Below are experts of layer 2 (counted from 0) of a mixture-of-experts language model. Rows are named router (the router's row for the expert), down (a neuron's output weights, with its number) and show model dimensions 80-159. Each number is 128 + 32 x the weight over its row's rms, rounded and kept within 0 to 255.
Before each expert's rows: a language model's description of what the expert responds to. This comes from a sample of Wikipedia text that the model never trained on.

# expert 4
Opening or second pieces of names and words, often right after a capital, such as St, Pol, San, Becerra, Kwelagobe, Johannesburg.
router [139 121 143 121 143 136 145  79 114 116 114 105 168  94 193  87 139  85  92 119 178 153 156  76 101 159 132 143 120  73  95 154  86 101 158 172 170 176 113 181 115 124 160 138  90  81  81 165 197 175 144 143  86 104 129 114 145 115 104 119 120  97 139 121 135  84  86 103 164 188 141 131 138 105 102 170 150 160 198 130]
down0 [145 158  94 109 119 115 208 148  85 153 143 122 125 169  79 140 151 159  99  99 132 158 120 123 101 123 124 136  93 153 117 152 141  73 103 175 186 112 180 151 182 135 109 138 190 160 129 142 156 160 110 120 150 153 151  93 121 174 154 153 126 138 121 122 175 124 134 113  97 124  89 208 162 104 155 115 177 175 130 170]
down1 [124 122 172  76 145 133 171 136 161  98 153 107 113 104 104 115 143 109 136 114 123 110 164 130  89 109  90  85 115 129  89 143 115 126  88 158 102 172 119 115 162  54 174 162 166 117  97  89  79 130 112 121 115 171 182 124 195  84 123 104 104 138 140 119  79 142 129  95  91  55 193 140 132 154 109 103 129 113 107 131]
down2 [175 102 167 117 120  91 145 112 165 137 154  88 174 124 120 122  96  98  87 140 153 178 179  68 149 139 105  84 161  85 153 137 173  46  89 109 117 104 165 152  96 151 128 230 147 118 113 154 145 116 108 127 142  59 104 179 134 105  81 151 123 140 111 138 144 133 129 160  88 105 142 194 121 151 109 123  49 139 117 104]
down3 [122 177  92  89 121 106 149  97 105 140 155 124 169 139 114 159 123 108  59  87  92 144 164 130 120 132 112 121 128 101 154 100 108 106  82 116 108 180  98 149 155 103 134 172 126 144 107 152 144 164 142 145  91 148 166 173 176 141  91 230 128 114 157  84 171  90 137 134 163 115  96 134  55 107 167 135 176 203 102  95]
down4 [126  77 116 150 139 154 123 144 139 136 172 124  82 137 145 119 115 103 102 101 105 104  90  67 118 154 109 130 149  87 155  90 128  99 124  78 141 181  69 140 110 113 103  91 153  71 103 114 116 147 108 106 148 159 136 156 122 102 151 104  85 172 101 153 146  84 148 105 169 127 136 133 185 199 145 152 171 158 118 160]
down5 [101 128 118 180  67 144 162  97 144 124 163  97 139 160  82  92 150  90 168 107 172 143  56 154 122 108 138 102  95 142  70  96 124 151  67 132 131 134 160 185 124 102 123 196 119 130 124 123 139 135 148  74 124 117 123 140 162 123 135 139 119 115 148 108 139 124 120 105 135 139 115 118 156 171 154 147 122 146 146 144]

# expert 3
Inflectional and name-ending suffixes closing a word, such as -ing, -s, -es, -ians, especially in place names and taxonomic species lists.
router [ 58 158 100 153 148 158 102 116 200 151 138 168 151 143 117 104 135 139  68 174 139  95 152  63  93 126 173 143 184 156  97 151 131  95 128 170 111 144 142 121  90 131  94 117  66  75 126 160 115 135 183 193 126  85 164 164 148 138 140 132 185 138 171 159 128 114 160 148 103 192 106  64 141 134 140 110 129 154 131 154]
down0 [142  89 120 213 106  35 102  94 189 113 198  97  80 148  97  95 143 118  98 148 122 106 175 121 123 153 171 124 100 125  89 156 149 132  67 164 193 165 151 158 170 110 122 148 121 131  88 185 128 113 112 101 140  69 127 108 167 114 144 180  83  98 137 120 153  82 147 144 113 124 119 142 163 211 120 129 136 150 154 115]
down1 [140 141 107  95 138 178 165 127 154 139 189 141 209  80 230  83 133 107 141 112  76 125 137 152 136 147 146 155 155 142 146 108 109 166 179 133 127 126  97 160 110 113 121 123 139 167 180 128  99 137 117 136 155 136 158 155 117 143 150 159 157  98 139 107 107 144 117 100 129 154 183  84  54 124 125 161  93 135  98  71]
down2 [121  85 170 134 110  77  90 116 104 141 100 128  75 111 144 157 189  98 153 113 110 143 114 146 145 107 119 111 119 176 113  63 141 117 108  81 138 155 155 134 114 135 159 165 170 108 129 122 104  98 144 132 197 161  92  97 146 109 167  97 157  92 136  70 153 125 101  93 148 129 121 122  89 122  86 139 143 170 132 111]
down3 [113 109 119 157 120 137 165 129 126  98 120 149  89 115 134 180 174  89 144 171 143 116  81 108 118  98 160 107 155 109 152 124  97 107 145 102 122 153 138 122 143 108  68 111  95 207 116  85  97 130 141  81 111  94 103  87 120 150 146 111 167 118  91 115 145 111 159 187 190 113 132 140 149  90 110 152 102 143 129 115]
down4 [ 88 145 109 136 118 177 172 195 126 107 125 148 159 156 169 175 103 148 110 161 132 127 134  96 112 205 116 139 112 156 138 140  99 153  92 130 172  92 131 113 152 158 140 136 136 162 101 126 158 107 142 108  87  80 143 150 131 122  95 105 148 136  85 104 143 124 159 175 103 113 158 164 140 120 162 154 163 105 146 105]
down5 [ 75 152 118 140 131 115 114 141 135  93  79 173 141 112 141 123 128  61 153 126 153 154 199 123 119 140 108 115 155 175  84 146 182 180  89 154 112 113  89 138 115 147 139 143 132 108 140  82 166 108 180 166 113 135 148 152  96  85 165 150 104 187 123 141  92  49 104 162  80 125  72 156 156  71  59 160 118 118 113  90]

# expert 10
The -ly suffix forming adverbs, such as nationally, increasingly, plus capital I, New, American, and === section heading marks.
router [ 90 206 168 142 157 153 104  63 155  84 138 143  76 110 125 121 174 132 132 159 192 153  62  70 148 132 157 125 183  73 165 133  92 100 136 107 196 156 181 113 175 133 148  80 127 101  99 108 107 152 132 194  86 123 107 122 113 186 147 125 108  95 186 142 121 133 125 120 189 175 173  90 149 150 108 133 141 133 167  88]
down0 [130 137 120  60 137 130 107 122 129 132 131 132 127  69 142 139  74  79 113 115 108 148  46  99 138 177 120 164 120 158 124 131 133 119 119 165 114 137 117 133 174 144  39  76 107  87 134  78  97 119 114 208 161 113 148 129 148 118 177 180 108 107 148 153 115 110 155 116 168 100 107 118  89  74 129 139 110 122 135  53]
down1 [141 114  43 120 124  87 123 108 130 156 159 111 128 132 153  65 132  86  85 132 141 109 110  63 145  73  71 114 101 136 135 127 138 104  68 207 147 154 101 115 103 159 102 121 146 144 106 130 164 143 133 190 168  92  96 163 108 167 108 142 110 144  63 103 149 139 168 178 142 169 164 112 141 142 102 124  95 152 201 115]
down2 [154 117 134 110 144  88 111  87 103 117  95 146  94 107 122  94 121 131 157  69  73 119 141 129 152 157  97 155 151 144 123 172 134 150 113 145 120 140 112 100 135  46 108 165 107 157 139 110 177  76 133 160 138 140  97 155 167 111 110 111 138 184  90 156 125 182 162 112 111 134 117 109  49 175 127  79  71  86 148 202]
down3 [150 132 106  96  66 122 100 109 107 170 160 100 129 167 146  98 157  87 174 133 111 120 159 142 103 146 129 197 134 185 123 156  33 108 146 153 147  90 115 104 107 189 163 136 124 123 148 131 156 123  90 104 115 101 136 145 102 120 144 105 123 192  92 140 120  76  85 118 129 142 159 111 156  79 147 148  87 111 182 153]
down4 [163 145  54 167 133 114  80 117 122 178 151 149  88 198 132 131 174 110  98  86 153 112 100 131 107 163 131 141  88 110 144 132 160 122 130 145 109 147 149 157  86 134 167 155 145 140 101 193 119 165 169 120 156 143 131 110 104 102 143 141 198 100  70 133 112 146 186 108 126  82  71  76 112 184 124 116 163 152 117 134]
down5 [ 87 159 165 183 133 171 128 156 139 118 129  98 138 138 138 115 127  85 107  94 152 154 150  99 109 127 152  96 140  98 108 144 163 116  95 117 130 120 172 154 115 122 125 111 147 136 127 116  45  95 154 126 100 141 125  59  92 137  76  93 152 183 176  38  95 174 153 161 115 152 121  99 101 157 158 101 112 158 137 205]

# expert 6
Numerals and spaces in tables, dates and scores, plus opening stems of Latin-derived words, such as vis-it, associ-ated, ident-ify.
router [ 48 139 137 131 163 123 110 116 190 113 130 173 120 176 135 104 147 124 113 166 179  75 145 104  84 152 137 191 146 102 157 151 114 114 150 139 132 146 147 165  91 173 143 105 139 123  88 111 184 141 164 136  77 125 166  94 107 170 130 133 120  95 159 149  87 146 143 112 138 157 141 111 149  87  85 105 169 130 137 149]
down0 [134 106 201 117 152 138  95  91 129 117  70  49 142 104 107 147 112  88 111 124 124 124 133  79 154 150  80 201  89  94  87  83 182 104 115 139  98 151  98 131 110 171 146 100  99 115 103 128 158 147 139 146 164  92 152 149 137 135 144 202 130 131 147 109 164 197 136 106  94 106 115 139  93 101 141 106 155 162 126 163]
down1 [100 135 155 117 126  98 141 133 141  80 165 101  89 149 104 128 129 147 182 113 131  72  86  75 132 104 133 142  88 158 165 126 155 109 126 106 125 104 148 125 102  85 171 143 111 125 148 146 160 136 139 106 124 123 115 113 134 140  91  89 124 108 122 132 157 137 105 121 105 135 136 158 159 136 104 105 120 108 160  99]
down2 [134  81 166 167 137 135 197 155 121 101 152 112 148 105 130  56 122 119 118 177 145 146 116 112 172  90 152  69 176 110  76 123 180  70  79 117 123 128 173 141 141 136 117 102 145 134  78  79  71 159 241 174 157 164 100 152 158  87 172 145 119 113 172 140  97 126  78 132 108 117 113 127 106 132  94  99 149 158 156 105]
down3 [137 139 106 134  83 149 159 196 133 158 150 125 105 194 198 132 131 133 121 116 103 158 100 154  89 112 116  72 100 176 104 107 152  86 146  57 141 130  94  88 172 151 136 104 156 120 113 138 144 143 100 114 125 154  80 158 129 120 117 145  97  72 109 155 136  83 140  95 166 142 107 106  90 137 137 159 126 146 145  91]
down4 [127 159 141 135  97 156 151 132 107 101 153 130 174 100 156  95 165 185 135 163  86 100 139 130 138 145 140  90 114  93 196 106 105 150 155 181 119 155 148 140 123 144 121  96 169 143 142 140 141  93 166 147  94 102 169 118  94 148 114 198 115 127 137  44 132  90 161  96 137 141 128 169 121 156  95 130 140 182 153  49]
down5 [162  93  76  84  79 130  92 109 143 165 109 134 115 125 120 146  82 132 116  90 108 102 138  75  95 113 117 128  95 114 108 158 131  99 192 157 106 157 114  74  77  79 161 127 132 121  87 143 144  94 170 122 101 123 151 107  79 140 188 143 134 115 110 173 148  77 122 146  92  65 130  84  91 105 159  73 136 130 204 185]

# expert 1
Short pieces inside proper names and rare words, often after one capital, such as Nimruz, Mk 31, Tsang, plus digits in score tables.
router [ 75 127 116 172 112 142 140  97 155  69 132 140 109 149 129  86 132 156 106 110  93  38 132 119 149 119 146 170 105  97 110 177 127 121 150 131 151 161 191 150 126 174 178 126 105 149 105 132 140 116 200 197 110 126 161 175 122 162 146 114 156 125 115 175 103 130 134 128 130 188 133 144 144 118 123  87 150 161 133 162]
down0 [191 153  90 181  99  98 137  60 181  44 168 152 139 235 156 179 125 143 112 138  97 149 172 113 154 130 144 141 154 165  93 142 161 164 113  69 137 108 197 102 154 122 135 103 159  99 131 143  89 129 153 116 103 136 119  94 135  73 185 121 118 118 171 118 118 143 116 105 162 190  93 128  86 132  86 167 112 193 133 191]
down1 [ 79 122 109  61 108 146 164 132 107  91 176  94 121 117 142 133 103 233  69  68 147 124 146 117 152 134 136 109  69 116 121 151 123 105  90  85 140 127 143 160 126  80 104 150 172  88 112  83  99 117 164 156 137  95 147  92 115 161  89 164 136 110  83  93 102 133  77 121 155 160  83 119  68 158 114 141 133 109 117 106]
down2 [124  93 128 180 139 157 123 135 157 166 112  94 111 117 131 124 140 147 166  70 157 147 104  50 157 119 137 201  95 156 149 115 159 123  90 192  93 225 135 111 219 141 140  74 119 116 127 103 152 142 112 153  81 128 135 121 106 173 163 126 121 132 210 154 104 137 121 145 123 163 135  96  87  62 120 160 171 121 119 151]
down3 [107  91 119 199 109 151 148 173 139 138 196 114 124 118 145 139 125 135 163 190 137  91 152 108  75 156 124 132  64 226 100 117 122 123 146 144 117  46 104 126 118 132 157 120 113 123  93 176 129 151 104  85 104 112 165 143 132 127 121 122 148 117 113 167 126 103 140  86 126 179 129 136 141 101 163 150 120 171 140 139]
down4 [175 148 135 134 197 126 139 140 157 167 146 126  74 169 128 115 138  76 168 158 115 147  92 110 137 110 156  71 140 156 172 147 142 159 164 131 128 123  79 199 140  86 129  86  42 109  72 183 172 158 168 160 110 107  99 131 151  70 218 128 112 130 120 190 102 104 122 105 110 109 149 100 156 159 124 104 176 139 181 112]
down5 [ 81 124 165 111 137 119 142 102 136 186 112 144 149 106 109 131  75 101 197  88 229 155 155 103 113  94 101 176 107 152 154 153 187 172 124 148 139 159 101 151 123 165 102  81 163 108 177 113 176 141 151 118 143 131 137 175  96 198 163 126  95 126 153 148 140 152 118 124 147 133 145  91 157 118  76  96 168 145 149 130]

# expert 0
Joining tokens between items, such as and, or, slash, ampersand, table pipes, periods, and possessive apostrophes or the s after them.
router [105 158 152 185 139  79  85 109 154 119  99 160  74 158 145 159 143 101  95 121 117  94  69 114 121 131 175 155 155  79 133 135 108 119 114 149 135 121 140 118 103 161 219 134 153 107 128  83 175 160 143 172 155 122 163 158 156  95 121 151 126 133 169 156  78 149 111  62 182 136 163  87 194 119 127 132 179 149 165 108]
down0 [126 146  46 143 165 125 121 119 147 101 145 112 124  94  98 155 160  94  57 136  92 147 104  57  64 154 110 143 142 162 169 152 151 114 101 120 131 137 133  67 145 103  87 125  81 121  94  80 102 152 161  48 112 147 144 147 114  96 147  73 109 117 139 131 173 106 101 159 167 170 178 149 149 144 110 157 147  86 179 149]
down1 [108 113 179 134 140 139 127 120 139  87 119 103 131  64 113  96 110  83 167 151 109 124  95 138 195 108 133 150 149 159 118 101 155 123 168 158 175  78 138 171 116 153 171 136 133  85 164 123 118 170 144 128 152 128 127 158 148 150 162 138 163 186 113 156 162 195 113 138 120 126 165  96 175  64  97 100 100  90 140 112]
down2 [ 62 113 120 153 110  96 135 104 141 193 106 134 125 134 131 112 125  81 118 172  79 104 173  93  94 115  92  80 131 126 148 118  97 129 125 139 156 145 129 141 130 136  73 104 112 126 150 119 148 135 153 100 171 141 145 149  95 114 134 152  98 126 171 131 118 156 111 144 137 145 139 152  73  77 114 130 130 165 104 139]
down3 [113 156 129  60 155 155  83 101 111 108 132 113  87 169 152  88 110 145  67 131  83 137  91 121  93 143 134 112 119 135 149  75  98 145 185 163  60 133  93  93 111 106 126 135  79 136 158 155 146 158  71 151 126 185 130  94 163 109 112 143 134 144 169 145 113  97 155 125 158 164  93 156 118 150 121 162 113 113 157  89]
down4 [ 99 158 145 158  85 105 175  83 127 154 160 122  88  95 126 131  84 133  80 130 120 109  87 113 135 167 153 105 118  75 103 110 139 135 148  98 117 153 129 158  86 127 130 115 137  22 102 173 114  36 120 124 124 145 155 111 112 125 110 146 127 112 118  71 133 187 116 101 195 135 118 118 127 145 102 111  63 111  65 172]
down5 [138 124 106 105 177 117  90 141 147 150 122 156 110 133 134 115 152  36 138  78 137  73  72  92  93 143  99 180  85 161 139 144 174 119 100 128 172  79 125 120  87  95 122  95  84 183  82 148 108  93  87 177 133 155 104 110 140 160 170 102 138 115 101 157 131 108  32  87 112  98  89  99 112 104 127 171 134 100 133 158]

# expert 11
Commas, parentheses, colons, quotes and combined punctuation like ., and ), ending a name or clause, plus table breaks.
router [165 151 174 193 178 140 153  86 158  83 130 148 105  99 100 162 160 125 117 128 161 113 131  69 117 160 138 122 134 133  98 133 117 142 102 159 106 168 149 178  93 206 135 124 135 146 130 107 152 155 135 143  66  95 176 154 143 124 165 137 171 112 155 115 111 126 128  89 153 152 137 129 158 129  84 107 143 131 179 140]
down0 [145 148 110  77 175 199 100 109  77 106 139 104 105  79 106 184 143 146  91 112 111 207 171 145 106 134 150 120 123 111  98 131  67 168 126  63  94 131 120 137 113 151 102 116 116 113 111 129 122 136  68 174 117 170 139 151 128  64 156 207 157 172 187 173 116 108  83 150 115 156 174 121 125 160 127  90 165 101 160 195]
down1 [162 183 126 148 157  86 200  57 113  95 146 115 157 105 139 150  86 118 113  99 114 127 114 112 107  93  74 116 107 126 138 107 175 148  73 147 130 113 162 144 115 144 112 128 163 146 185 129 126 133  88 143 197 102 145 101 105 121 101  74 109 160  55  95 198 150  86 134  72  63  94 126 149 112 200 145 202 165 131 157]
down2 [ 85 117 115 111  81 138 108 164 150 109  80 155 150 149 102  51 119 181 128 168 125 156 154 116 134 144 140  78 145  98 125 104 133 112 177 137 156 140  82 130 121 100 178  10 110 104 153 191 165 161 123 179  70  79 100 190 144 138 170 142 168 174 134 152 135  57 109 123 125 126 149 179 103  93 140 116 108 154 149 144]
down3 [114 170 143 147 138 167  81 137 213  97 121  76 110 116 115  60 166 139 140 118 123  96 114  89 186 131  84 139 127 154 100 141 136  86 138 148 156 113 127 111 131 161 176  83 110 123 107  96 138 122 141 136 169 151 101 160  95  93 129 150 154 129 193 118 151 152 130 138 107 135 116 149 122  99 155  96 158 128 168 145]
down4 [144 157 126 131 103 195  67 141 139  81 120 148 134 120 156 141 139 160 170  99 174  93 124 137 208 100  90 136 111 148 164 126 140 135 172 188 172 148 156 115 159 184 126 134 160  68 167 131 124  99 117 175 113 152 148 120 110 135 135 141 102 152 103  96 124 117 124  98 100 177 231 120 146 119  90  96 129 113 120 104]
down5 [102  81 115 202 118 171 119 104 148 182 183 165 120 119  57 149  90 116 110  95 119 161 161 129  53 193 147 130 104 128 160 120 127 108 165 163  67  66 110  84 127 106 152 168 143 153 171 154 117 120 110 157 110  90 120 139  91 173 124 141  71 155 125 129 105 119 136 113  64 137 118 106 159 155 120 154  62 182 105 102]

# expert 8
Word pieces built around p, f, ad, om, el, such as Radom, ap, positive, Manhattan, and digits within years.
router [ 83 124 118 147 111 126 162 149  99 105  85 142  96 117 153 174  83  98 162 209 138 127  81 119 137 171 140 126 134 138 165 136 112 136 162 156 110 129 119 179  92 167 176  71 150 116 106 133 136 124 113 129  84 155 214  89 131 131 152 113 162  97 153 102  96  94 215  90 195 125 129 133 173 123  86 135 165 151 132 170]
down0 [118  73 113 112 119 153 139 100 119 165 128  99 195 167 163 138 136 139 160  80 106 118 167 110 169 128 181  89 147  99 193  71  92  82 139 128 115 116 166  96 157  79 173 170 109 162 120 153 130  56 113 124 170 119 114 120  96 198 125 109  69 164 176  91 145  88 126  55 153 131 151 114  91 175 113 111 206 150 111 113]
down1 [174  55 144 113 132 156 142 179  75 119 124 115 191 103  91  95 141 163 140 114  78 108 175 151  74 154 120 111 131 159 120 137 148 118 134 113 170 101 135 145 128  89 130 107 103 157 145 151 136 126 111 147 146 157 219  69 177 131 160 137 126 109 151 138 178  86 123 141 165  90  86 136 155 127 183 113  71 172  87  78]
down2 [138 174  65 140 167 144 148 166 106 126 135 136  82  78  65 115  92 175 156 108 138 114  87 143 159 110 149 134 134 166 126 126 166 119 164 143 109 119 156 101 152 132 115 134 112 132  56 185 100 119 183  88 130 153 174  69 136 181 155  73 187  87 143 131 126 118 119 148 109 120 165  88 166 148 195  68 113 134  99  84]
down3 [127 115 178 124 110 107 152 142 138 187 113 107  93  87 124 172 167  90 217 120 148 142 162  64  97  91 158 109  95 123  94 131 105 135 128 182 164 145 120 153  98 134 123 108 135 133 181 127 116 167 147 166 131  67 186 107  88 192  99 155 116 149 177  96 133 121 102 137 133 128 198 116 142 111 111 103 178  89 118 150]
down4 [ 98 185  71 168  98  94  87 132 117 175  49 159 117 142 184 118  66  87 153 128 109 177 148 190 136 119 111 199  74 138 116 137 125 130  94 147 176 170 159 105 158 122 108  90 150 123 127 138 185  77 100 122 121  92 123 158 120  96 115 152 169 130 139 121  91 114  71 116  87 100  98  68 124 162 144  95 197 123 125 137]
down5 [142  63 152  95 153  80 119 145 125 107 113 200 125 145 104 112 120 157 152 121 161 123 122 102 125 122 115 107 155 116 163 158 188 100 140 135  46  92 111 170  66 140 174 173 156 134 145  72  59  90 127 133 179 159 158 122 141 122  66  86 159 121 140 114 138 109 168 119 121 133 110 115  92 144 107 124 122 118 130 145]

# expert 5
Pronouns, auxiliaries, relatives and adverbs in running prose, such as that, which, was, also, who, been, plus bare line breaks.
router [147 116 137 127 185 115 104  69 130  94 124 156 108 146 142 147  99  83 151 109 145 163 150  99 105 146  96 153 165  75 139 151 164 136 105 171 193 159 144 113 113 107 165 135 116 153 140  99 186 134 158 113 139  58 183  86 145  90 145 103 163 169 174 129 130 127 113 108 139 131 143  96 128 140  55 133 151 146  89 161]
down0 [ 85  82 147 139 100 150 126  93 153 121 159 123  85 161 109  58 124 160 126  97 120 106 161 103 147  88 168 112 183  78 163 106  98 159  88 138 135 106 120 165 131  80 131  87 105  92 116 124  92 157 163  58 165 114 104 120  89 115 130 105  90  64  61 139 119  88  79 146 123 118 133 116 127 155 135  98 173 108 134 128]
down1 [153 137 172 128 108  61 113 107 112 137 123 124 174  83 101 141 118 116 187 190 136  74 135 179 107 133 169 149 126 132 141 171  97 165 113 117 192 149 137 161  94 156 122 115  93 175 102  92 135 172 158 157 108  89 154 127 122 139 117 136 143  78  61 129 127 128 142 117 145  96  31 115  49  94 125 135  97 120 129 209]
down2 [146 183  51 194 126 155 114 114  87  78 121 106  65 145 148 148 118 112 116 184 128 121 135 126 120 127 108  98  88  86  98 104 136 132  87 139  89 128 149  84  87 145 152 113 164 124 149  72 175 124 112 131  81  84 161  80 141 103 138  88 141 146 151 105 185 107 164 123 102  94 120 122 223 102 105 135 166 126 147 189]
down3 [ 69  68  68  96 153 204 116 132 141 174 172  46 132 136 138 147 161 156 114 124 173 138 156 107 124 180  69 139 115 165 124 160 127 142  54 142  74  39  86 152 140 114  80 102  91 122 125 117  86  88 173 103 130 166 127 131  65 107 176 122 140  99 101  85 131 204  89 115 129  94 102 137 121 146 138 114 108 106 100  99]
down4 [107 121  74 125 127 179 163 181 123 103 132 133 125 160 161 149 157  78 131 120 104 144 109  98 149 168 112  97 164 135 121 164 150 114  65 147  95 140  94 144 111 147  72 133 106 147 109 100 193 136  72 131  90 109 189 168 119  73 100  77 127 123 118 120 125 147 127 117 147 165 113 139 137 100 141  22 137 125 181 123]
down5 [112 101 141  98 101 111 156 177  81 154 119  99 170  55 173 146 199 172 113 178 129 125 132 136 135 144  76 174 148 181 150 144 102  96 153 121 155  99 111  77  94  91 188  75 127 165  96 115 137 146 154 163 123 138  48 131 154 156 162 198  86 130  90 169 158  81 105 163 149 127  85 133  97 158 129  36 176 109 114 117]

# expert 9
Prepositions heading a phrase, such as by, of, in, with, as, from, into, especially written by or cast as.
router [129 163 111 116 112 110 127 121 139 112 102 140 113  83 145 123 139 128 127 156 105 132 123  82 169 146 192 207 142 111 124 127 132  97 163 148 128 153 129 119 120 175 158 123  91 153 120 164 160 176 164 124  98  84 166 121 154  82 151 108 146  83 184  84  95 143 166 102 141 130 118  96 122 116  42 153 113 148 184 171]
down0 [105 137  86 127 120 107 124 181  72 138 101 134 129  86 164  97  79 106  86 133  68 118 135 187 136 119 135 152  37 119 117 173 170 129 132  47 144 136 128 107 129 102 149 113 111  78 108 118 143 141 128 111 139  92  98 125 132 135 155 148  51 148  77 108 108  94 138 104 139 120 109 102  91  85 130 131 173 150  99 163]
down1 [164 162 169  67 121 164 191 130 131 156 163 112  94 129 141 102 172 136 178 188 126 115 166 104 149 102 128 115 173 137 138  97 118 177 127  63 108 106 168 101 193  98 156 128 120 134 177 146 119 166 131 106 150 122 125  85  82  80 177 105 164 129 156 154 142 186 175 139 146 136 134 105 164 171  95 107 148 116 144 129]
down2 [107 169 123 107 153  93  94 116 125 181 148  80 140 100 125 122  61 135 150 128 150 148 142 151 129 137  75 129  81 116 188 129  94 132 114 115 159 106 181 152 141 219 145 105 100 126  94 148 171 134 140 108 158 135 127  88 114 139 117  95  80 124 140 146 133 117 111 129 135 156  56 133 116 112  98 152 148 137  97 129]
down3 [ 99 126  98  97 115 139 106  96 156  91  43 135 121 125 129 137 126 111 125 163 147 155 192 166 125  87  44  95  51 137 144 130 170 110 103 100 120 156 145 158 106 157 138 115 114 185  91 147 145 144 149 174 149 124 159 127 139  96 165 141 195 121 120 164 156 154 113 126 124 134 131 234 103 119 115 174  71 146 100 107]
down4 [127 102 163 134 136 166 149 186  69 132 125 141 140  95 164 108 101 108 144 123 101 142 135 175 139 173 146 125 142 103 121 120 126 118 179 120 188  92  73  74  62 163 156 115 169 108 139 161 144 113  83 104 101 189 110  92 121  93 131 115 102 174 105 133 112 135  95  75 104 165 113  86 137  67  96 144 133 168  92 178]
down5 [108 116 116 141  89 128 176 158  76 113 145 124 158 158 144 100 129  58 152 131 148 133 146 160 136 104 111 102 111 121 102 134 145 144 131 103 173 134 147  73 177  99  72 167 168  99  69 187 145 122 146 172 131  94 130 161  70 156 121 102  72  95 134  94 118 116 170 113 154  76  98 155  44 134 100 133  87 157  70 135]

# expert 7
Adjectives, numerals and verb pieces in sports and biography narration, such as following, early, several, expected, rebound, February.
router [114 193 120 169 160  79 132  83 137 117 169 107 104 163 124 130 136  84  78 179 176  75 151  94  90 171 156 150 200 102 174 142  99 136 142 135 139 144 186 171 145 170 141  79 122 119  81 135 118 155 159 150 122 131 146 121 119 111 127 107 139 143 117 138 138 137 140 133 133 190 158  96 100 136 160  90 178 177 161 190]
down0 [183 164 154 116  91 104 129 164 102 138 139 199 117 115 151  70  98 119 136 157 104 110  89 151 159 108  91  84 169  87 123 112 114  68 144 145 174  98 169 119 178  94 136  73 140 141  54  83 120  38 124 146 133 137 125 106  99 145  90 223 128  93 124 127 126 131  91  94 114 116 178  68 129 140  98  96  95 140  79 123]
down1 [142 158 107  89 151 114 116  29 151 104 121 194 171 186 140 114 104 130 129 134 174 148 118 153 105 166 165 144 120 133  29 148 127 175 165 108 120 130  90 115 105 116 126  96 161 127 145 157 200 174 167 138 152 162 184 134 109 114 119 131 131 161 114 193 157 146 128 155 151  93 134  79 162 104 119 158 118 103 144 119]
down2 [ 81 112 130 132 137  81 148 135  92 120  73 120  74 123  71 145 150 153 102 147 143 132 176  92 104 160 140 132 175 198 142 115  74 168 107 143 104 135 218 105  94  87 197 142  73 145 128 101 146 163  80 124 180 120  92 127  47 144 134  88 149 106 119 202 131 147  73 124 198 117 161 125 103  50 174 136 127  96  78 123]
down3 [ 52  97 178 198  86 135  82 137  71 101 149 143 123  89 120 188 157 103 142 113 107 138 102 106 112 147 104 179  79  80  78 135 150 134 124  94 165  76 177 163 140 128  93 114 134 103 148 130  94 176 185  78 178  92 113  92 160 176 134 113 121  90  77  85 148 131 136 155 126 137 130 111  78 155 165 106 119  93 136 114]
down4 [114 161 110 124 192 148 128 107 115 108  58 137 144  89 170 102 111 169 169 144 125 136 167  98 150 119 125 152 105 135 130 102  49 126 145 180 141 109 184 119  76 195 200 114 145 155 103 136 172  89 152 180 133 134 126 202 117 189 155 144  76 106 142 117 150 145  91 138 144 130 141 121 169 130 168  88 131  57 136 109]
down5 [125 159 140 137 135 129 139 185 109 175  69 134 151 184 119 135  86 107 134 147 110 141 123 208 178 101 101 122 123 115 147 234 137 125 170 147 120  86  78 126 159  92  81 124  84 148 169 181 167 162 123 147 122  98 163 149 105 192 122 143 117 148 150 209 174 116 164 147 122 131 174 151 152  74 119  96  92 113 164 168]

# expert 2
Final piece or head noun of a term or institution name, such as film, team, Department, Station, aircraft, academy, processor.
router [ 82 140 163 132 142  98  90 151 163  34 101 165 119 108 114 110  93 128  83 188 139  75  85  77 172  90 154 123 169  65 120 166 126 121 158 151 120 156 173 151 126 161 123  79 114 142 122  87 171 160 172 110 128  96 118 176 157 127 164 130 171 134 143 103  92 113 145  96 150 161 115 134 180 108 118 139 160 180 130 151]
down0 [ 97 125 183 138 158 104 177  98  58  95 129 108 116  75 127 132 171 130 111 105  90  82 148 134 149 106 179  99 133 158 114  95 102 133  91 123 143 134 115  63 159  78  91 108 190 107 186  98 141 137 104 164 150 161  97 124  91 169 125 171 144 117 147  86 173 130 152  89 116 146 145  70 127 112 128 179 122 143 104 112]
down1 [108 109 102 108 114  92 135 148 134 128  93 196 138  98 151 125 123 112 140 157 133 111 109 181 140 140 115 155 150 133 198 127 180 120 185 139 127 133 165  86 175 103 123 178 108  97 110 159 158 199 137 178 122  82  59 118 157 142 162 165  72 108 140 130 167  71 152  89 160 122 185 117 141 118 149 165 165 168  77 122]
down2 [137 150 117 121  80 136 167 129  77  47 162 140 162 135 111  89 104 135 113 137 116 117 163 108 167 167 152 130 157  92  69 117 139 161 196 102 144 128  59  37 156 179 211 156 206 133 118 103 114 129 170 146 151 150 113 128 158  88  91 155 174 137 175 156  89  94 109 116 100 161  82  63 118 166  82 144 141 179 174 129]
down3 [107 182 110 137 131 128 213  95 148 118 141 120 127 129  80  66 133  49 129 144 140 107 137 125 153 166  79 146  90 123  79 110  66 139  74 137 144 114 122 206 129 115 134 136 154  89  93  66 132 117 115 145  94 120 130  54 166 121 147 132 124  99 195  98 107 175  65 141 107  74 131  78  98 122 114 151  96 153  72 151]
down4 [147  99  95 108  68  96  93 123 163 171 143 123 189 146 120 149 135 122  96  99 153 116 173 150  92 170 139 110 134 145 134 130 139 116 125 131  74 105 170 111 148 130 130 140 116 109 113 122 124  86 147 149 107 111 119 170 138 126 151  62 127 147 154 143 139 128 152 112 128  47 157 153 117 122  97 164 127  58 122 154]
down5 [118 185 131 129 116 136 126 157 115 180 101 155 189  87 116 117 122 141 114 123 160 144  74 146 198 130 173 136 153 132  75 152 108 131 122 128  90 116 173 139 145 151 114 164  65 106 112 151 102 141 109  96 108 149 109 134 189 133  92 160 133  97 151 140 151 210 119 153  72 111 130 146  81 119 165 125  99 109 120  67]